config = dict(
    n_experts=64,
    balance_bias=False,
    router_z_loss=0.001,
    lr_router=0.000803,
    n_kv_head=1,
    head_dim=64,
    positions='rope',
    rope_fraction=1.0,
    init_std_o=0.0,
    final_lr_fraction=0.0,
    seq_len=256,
)
Below are experts of layer 5 (counted from 0) of a mixture-of-experts language model. Rows are named router (the router's row for the expert), down (a neuron's output weights, with its number) and show model dimensions 0-223. Each number is 128 + 32 x the weight over its row's rms, rounded and kept within 0 to 255.
Before each expert's rows: a language model's description of what the expert responds to; "raises" lists some tokens whose logits its average output raises strongly, later layers aside. This comes from a sample of Wikipedia text that the model never trained on.

# expert 43
Description: Middle syllables inside words such as reg-ul-ating, Relig-ion, inconspic-u-ous, port-ra-its, plus table separator rows and spaces in election tables.
raises: "released", "ted", "amed"
router [156 165 112 159 161 156 154  98  97  79 163 157 162 152 101 130 163 161 107 163  83 167 111 156 160 162 143 167 120 175 160 173  94  78  96 100 164  92 109 154 157 147  92 158 168 162 139 156 139  92  95 103 183 166  96 153 106 164 152 161  83 166  96 152  95 170 174 151 128  80 156 172 148 146 166  98  88 101 160  90 110 104 144 154 158  86 158  95 166 160  89 155 100 162 105  91  76  96  99 147 107  91 133 153 153 102  92 103  95 178  92  95 153 167 146  82 146  98 156 150 170  99 139 107 161 164  82  93  97 104 110 191 106  91  84 109 124  85  90  88 152  85 153 105 114 100  91 131  91 152 141 152  98 158 127  79 125 120  94  98 101 129 159 150 108  93 108 104 117  89 171 156  96 111 124  82  96 103 150 157 156  95 159  96 168 147 166 104 164 171 170 161 107 136 159  98 100  92  84  85  95 167 161 151 157 149 158 102 161 107 169 172 117 168 172 154 167 172  81 165  96  84  92  85]
down0 [ 64 155  46 154 130 144 162 116  69 148 105 101 186  98 133  84 135 104 166 138 126 171 145 152 145 120 104  76 109 105 131 133 174 109 146 138 152 144 138 117 146 133  87 134 138 112 150  88 153  89 149  95  98 217 162  98 194 135 154 156 150 127 120 185 142 114  45 121  87 168 153 153 153 155 100 186  82  97  81 139 119 164  78  84 116 154 164 101  96 152  55 144 156 159 181 126  99 174 117 131 156 165 135 146 150  72 105  72 110  97 167 181 101 112 125 132  64  69 102 149 181 113  90 112 158 170 109  90 118 104 177 116 100 161 114  77 121 151 160 120 169 132 107  99  81 120 145 101 101  95 122  91 120  78  88 114 108 148 127 116 154 134 140 155 157 106  88 120 125 181 159 101 141  78  91 107 147 111 102 125 124  73  88 136 142 125 127  95 177 161 174 184 185 129  71 118 116 170  59 139 141 181  69 124 125 128 163 135 144 129 154 136 185 107 150 121 153 122 122 128 131 131 142 130]
down1 [128  99 185  72 135 150 117  79 147 108 162  85 136 128 143 142 155 111 123  80 119 104 159  82  65 149 151 132 115  75  93 109 126 143 177 152 136  83 128 131 107  91 169 166 102 162 102 103 111 160 133 139 140  47 124 174 134 127 130 122 171 157 142 186 116  95 137 117  99  64  77  95  78  63 125 112 144 173 135  64 197 147 133 138 115 126 176 127 147  70 120 123 136 146 133 124 128  84 112 120 112 124 143  99  85 152 120 132 157 255 126 141  81 162 135  81 123 141 137 170 120 101 144 123 118 126 112 128  99 124 112 128 150 147 106 145 147 130 155 158 101 138 154 159  92  70  82 115 149 144 147 119 105 202  87 153 116 125 121 147 100 138  99 133 153 144 170 135 161 167 116 117 135 140  91 146 193 202 199  76 162 145 133 148 144 120 132  95 138 124 103  70  60 187  99  86 119 116 169 121 158  70 160  94 112  94 153 100 156 153 208 189 125 179  92  92 129 145 123 156 127 118 151 109]
down2 [119 110 101 136 144 192 186 152 127 171 149 129 133 136 186 129 124 107 136 180 147 142 156 121 181 140  96 104 129 135 128 168 106 120 122 119 142 115 159 116 142 156  72 134 170  64 160 115 206  75 101 111  53 209 162  98 118 124 149 135  96 110  89 100  88 117 115 154 124 163 105 156 132 183  88 135  74  80 109 170  47 124 140 120 104 109 141 163 103 143 121 123 134 154 170 131 111 197 134 153 118 161 160 153 161 101 171 102 132  70 143 146 133  85 113 147  95  99 130 155 167 123 110 157 145 112 130 116 161 122 126 114 129 130 108 128  95 151  92  87 220  81  97 155 146 147 168 129 111  90 119 141 150  64 166 104 149  94 110 136 146  90 148 126  74 106  93  92  71  86 125 134 120 136 155  70 125 105  81 166 149 114 142 148 137 138 112 173 109 204 140 197 171 124  87 161 136 150  88 102 106 134  99 126 179  98 179 146 144  92  98  79 126  68 121  78 116  79 196 110 108 115 157  64]
down3 [141 112  79 150 103 191 151 126  74 158 147 119 178  92 137 150 100 172 137 182 110 128 149 130 195 161 161 129 117 116 155 140 104 115  86 137 164 217 167 115 114 128  82 107 154  72 198 128 168  81 112  66 123 154 179 127  91 133 187 184  65  96 141 128 124 105 134 133 123 178 176 163 132 187 118 156  89  98 152 135  61 175 122  86 137  86 104 139 128 129 146 135 119 121  97 154 101 159 126 133 182 127 172 195 154  90 138 123  99  66 128 104 117  85 143 140 103 143 146 108 149 107 100 141 158 158 106  99 187 131 146 107 162 118  94 108 121 112 178 101 154 133 117 108 131 184 151 143  75 146 134 166 154 127 126  66 117 155 169 126 129 139 175 147 109  93  87  93 132 105 144  95 129  91 108 134 109  85  42 112  94 109  86 134 139 100 139 146 105 158  96 225 175  83 109 105 116 174 132  76 111 125  93 146 164 121 106 106 112  97  51 103 144 113 135 137 119 128 189 129 114  80 130 138]

# expert 50
Description: Content words and prepositions following and, such as or with, often verb stems, like modulate, aggressive, directed, vocals.
raises: "isc", "el", "own", "ager", "ude", "reat"
router [138 170  96 157 164 158 141  88 107  99 166 160 153 109  84 137 146 162 109 163  99 161  84 155 169 178 115 174 157 158 155 166 100  97  95  98 156  88 121 175 165 163 105 166 172 162 123 167 135 101  97 103 142 161 102 159  95 159 166 103  73 155  92 175  83 175 158 172 134  78 154 151 148 151 157 101  95  92 173  96 109 103 173 149 128 105 155  93 175 172  84 159  94 162  82 132  88  80  99 143  87 109 121 165 155 167 100  95  83 174  90 101 166 162 164  95 125 103 161 155 170 106 107  79 154 149  92  95 134 101  85 124  99  86  97 103 125 103  75  85 146 104 167 107 122  98 103 131  93 174 101 170  92 164 136  89 112 126 100 102  87 143 153 164 102 103 105 104 109  90 164 161  92  96 145 102  96 112 151 156 171  97 142  90 176 163 160  92 142 147 158 151  94 145 146 100  99  90  91  95 107 167 163 157 166 148 172 102 113  92 165 147 120 153 170 174 156 161  92 172  91  92 101  84]
down4 [123 112 160  49 130 151  86 105 110 158 133 122 109 170  80 133  99 164 158 146 111  93 136 147 146  99  91 174 162 185 154 101 127  68 161 148 135 103 175 159 129 116 146 121  98 175 104 164 143 122  58 150 143 121  49  99 153 135 127 194 136 106 124 139 133 163  96  97 111 162 142 106  90  57 137 149 182 157 136  81 131 141  93 172  83 107 107 147 123 137  60 102 114 161 149  99  80 101 149 149 177 107 129 161 187 153 170 141 156  68 112  77 185 111 111  94 131 135 166 183 130 106  91 153  99 128 164 196 101 136 142 105 137 175  93 136 129 144  97 124 120 145 187 161 107 108 149 156 185 173 126  93 141 116 129 126 159 168 130 146 154 121 142  22  94 108 106 152  75 101 127 129 160 193 110 134 125 179 106 117 115 143 135 147 136 113 144 163 114  51 128 160 142 115 105 186 170  98 125 116  91  49 175 108 201 158 130 112 120 136 157 120  87 121 137 109 146 108 106  97  98 120 158  98]
down5 [182 145  93  96 152 150 169 135  90 179 127 133 148 142 124 148  76 135 143 156 143  70 104  85 138 137 155 109  62 124 107 103 132 137  78 166 129 134 169 203 172 115 113 132  73 141 110 158 140  98 112  93 135 114  16  84  86 159 194 158  63 132  75 163 102 174 136 149  98 104 121 156 143  97 174 156 169 124  98 162  88  88 102 140 133 138 121 120 159 106 105 193 136  98 156  57 153 168 149 107 130 153 159 112 118 153 126 117 194  96 156 136  85 114 119 157 135 104 151 134 140 104  36 120 136 136 108 127 147 130  67  84 110 155  97 155 135 122 100  94 155 176 171  91 147 111 166 116 135 103 134 182 106  92 175 153 102  98 204  77 164 156 138 136 119 125 128 109 145  90 160 175 114 162 104 151 137 155  95  72 172 132 127 140 136  90 162 157 142 129 174 134  84 137 143 102 111  81  82 125 194 151 113  85 175  89 153 134 128 146  83 146 152 166 164 131 125 172 132 122 145  87 170 137]
down6 [ 83 139 120 131  71 119 191 121 165  72  93 137 100 124 182 113 152 118  83 115 111 117 109 102  88 169 142 149 165 115 113 134 178 111 177  90  95  88 112 116 167  53 111  79 241 146  58 111  43 154 180 168 136 123 155 144 157 140 127  80 119 156 195  18  69  85 132 150  97 164  86 107 140 117 118 117 125 124  98 138 114 146 124 172 191  82 146 102 150  99  95 187 126 168 177 126 173 114 131 140 108  99 167 105  67 107 136 117 146  84 114  98 135 135 152 162 163 140 128 129  55 129 170  77 159 111 153 127  95  99 133  69 121 151 131 141 104 105 141 105 112 118  87  88 156 152 106 181 175 130 105 117  85 160 129  95 123  98 114 171 117 124 145 117 134 113 120 115 192 141  89  98 108 133 165 117 142 119 139 104 126 149 111 108 174 129 150 137 133 125 118  71 108 168 187 129 201 145 123 139 166  92 130 147 134  93 107 133 153  96 135 143 116  90 160 125 116 127 141 126 164 174 118 122]
down7 [156 132 153 126 125 139 139  97 232 107 113 101  51 146 158  17 160 111 123 148  46 200 155 133 122  86 161 125 144 107  76 142 136 176 149 132 159 144 112 137 127 113 113 152 192 201 137 105 129 125 137 111 130 138 158 165 153 151 107 141 140 144 144 103  98 136 134  69 140 128  67 104  71  94 163 115 141 162 123 120 112  85 138 163  63 115 134 139 137 111 143 167 149 152 113 158  78 141 117 172 132 126 149 158 163 146 129 167  69 107 173 181  94  90 112 143 107 164 193  81 112 116 132  89 120  92 119  60 116 153 117 162 112 133 110 129 114  96 117 108 112 108 140  89 138 127  75 144 124 131 152 104  89  84 150  65 133  91 121 122 148 103 171 101 141  69 144 130 174  70 120 116 138 124 132  99 155 104  57 162 110  97 152 147 137 170 180 135 106 155 142 120 175  92 101 123 174 103 103 138 134  71 224 121 146 114 129  61 105 143 177 141 108 106 145  63 153 140 123 158 137 147 105 136]

# expert 4
Description: Commas, semicolons, line ends and openings after an introductory phrase, especially "For example", "In 1995," and sports-career biographies.
raises: "ience", "rie", "win", "rit", "rain"
router [165 159  82 144 150 155 119  90  93  83 152 150 169 124 100 115 171 161 102 150  93 173  92 167 160 166 127 155 137 160 150 158 100  99 103  95 170  92 179 163 166 165  96 158 172 155 123 158 162  88 103 105 109 167  99 153 101 160 173 111  99 171  78 165  90 167 163 158 152 103 158 153 163 159 160 102  84  92 166 108  86 111 158 154 102 104 159  94 144 154  94 163  91 174  93 151  83  99 109 172  97 101 170 160 174 110  98 106  91 155  84 104 158 155 163 103 141  93 157 163 161  90 107 100 154 158  90  85 129 104 103 131  96  84  93  88 141  99 105  97 151  99 167 141 136  98  90 140  89 158 129 163 111 173 128  89 139 103 104 102 143 137 179 162 111  89  96  78 135  93 166 160 108  92 152  87  95  93 164 154 165 102 155  90 171 166 158  91 131 160 166 144  91 136  90 100  90 104 102  98  92 155 112 149 157 152 178  93 104  68 161 170 122 167 159 174 170 168  88 155  97  86  94  81]
down0 [103 104 145 108 153 114  97 106 147 133  66 147  66 162 184 150 138 111 149  80 149 133 106 103 170 183 138 155 174 122 116  59 139 125 133 121 152 114 122 181 133 144 123 136 159 151 136  98  38  67 143 121 103 128 111 112 142  91 125  77 121 182 185 127 145 127 161 147 136 149 155 126 105 117 123 136 165  98  65 153  71  92 129 113  87 179 116 138 130 148 170 124  75 103  90 138 137 227  80 172 110 147 106 190 121  66 113 146 111 163 164  71 144  69 132 126 112 156 152 104 157 113 101 154 121 137  89 131  91 119 146 162 137 150  70 124 139 146 152 112 120 155 152  34 131 165  90 163 152 143 111 103  82 157 139 176 161 123 156 131  99 152 149  97  78  94 100 118 142  82 102 118 113 168 156 156 116 125 143 209 103 123 109 149 161 135 175 127 110 125 115  94 160 102 133 113 128 120  90  63 127 184 141 124 137  91 130 162 219 109 116 110 177 156 152 143 116 117  51 162  60 111 119 132]
down1 [160 130 175 116 138  64 124 159 144  85 178 123 108 142  99 149 110 168 113 159 123 149 162 133 167  98 112 117 191 116 155 185 110 100 164 124 106 199 178 125 109 155 123 138 158 101 157  82 130 121 100 125 112 113 138  96 122  98 105 123  94 110 136  97  98  90  85 145  90 140 139  77  98 158 127  50 118 132 135  79 113  60 138 145 143 187 102 124 135 194 177 156 162 153 105 148 135 144 124 159 178 186 181 157 153 131  83 160 180  86 105 168 160 116 119  97 100 158 121 101 106 147  91 108 139 137 116 108 140 169 180 162 146 105 169 148  59 169 133 133 127 104 114 141  37  74 154 139 140 172  98 124 160 121 101 126 115 117 108  84 105 159 123  98 121 177 113 177 116 137 125 126 152  67 108 160 106 148  87 171 151 117 177  74 127  93 192  92 127 116 100 189 142 115 123 160  76 115  65 216 140 151 118 147 122 128 126  92 137 143 127 106 144 185 161 137 157 188 152  57 169 142 115  93]
down2 [  0  98 106 119 109 107 143 142 154 105  98 132  89 124 136 162  73 132  82 124  70 116 147 150 175  88 159 123 175 102 101 140 118 121 183 109 138 107 181 167 111 121  79 163 173 156 101 135 115 115  90 120 146 165  71 132  69 148 155 183  88 137 113 103  62 140 159 150 127 150  96  98 135 124  99 113  94  89 159 110 137 119 100  92 120 130 186 102 121 155 130 141 155 173  85 100 153  94 156 154 139 152 128 131 120  90  99 134 106 100 107 153 146 124 108 182 124 154 121  68 112 174 159 147 140 165 150 133 155 122 100 125  94 225 115 123 128 115 106 133 134 144 122  81 121 122 141 119 178 113  55 163 118  79 147 142 158 121 140 121 148 135  75 119 180  92  78 120 115 191 128 190  95 177 105 154 140 114 122 115 121 217 151 109 113 213  98 124 106 195  78 128 131 107  92 158 117 129 102 102 121 158 218 127 126 102 178  88 141 140 112 152 159 103 126 161 100 183 147 122 139 169 115 129]
down3 [100  93 153 100 148 139  95 138 146 110 105 189 110  69 146 147 211 187 148 146 148 143 239 135  76  74 147 114 127 135 143  95 177 134 118 131  63  75 133 155 100  81 170 170 100 121 153 164 171 120 135 147 174 128 123 138 151 113 127 156 125 135 141 126 115 186 134 146 139  67 142  94  86 116 142  73 132 153 164  29 136 146  83 112 154  83 140 156 132 137  95 130 103 148 147 116 169 150 162 162 167 125  91 112 133 153 173 111 173 136 134 129 116  95 102 113 183 177 192 129  94 198 114 118 106  72 166 146  69  71 125 129 113 138 135 158 122 126  76 157 103  69 147 107 105 112 121 119 171  71 152  94 138 119 123  95 133  83 131  86 169 168 126 121 106 101 112  86 143 158 147 127 103 150 130 155 112 155  66 128 144 127 142 137  82 158 100 100 100 137 139 141 111 159 209 129 196 155 157 134 146 105 139 189  59 113 161  81 108  74 136 109  97 116 128 140 118 127 126  94 130 138 131  78]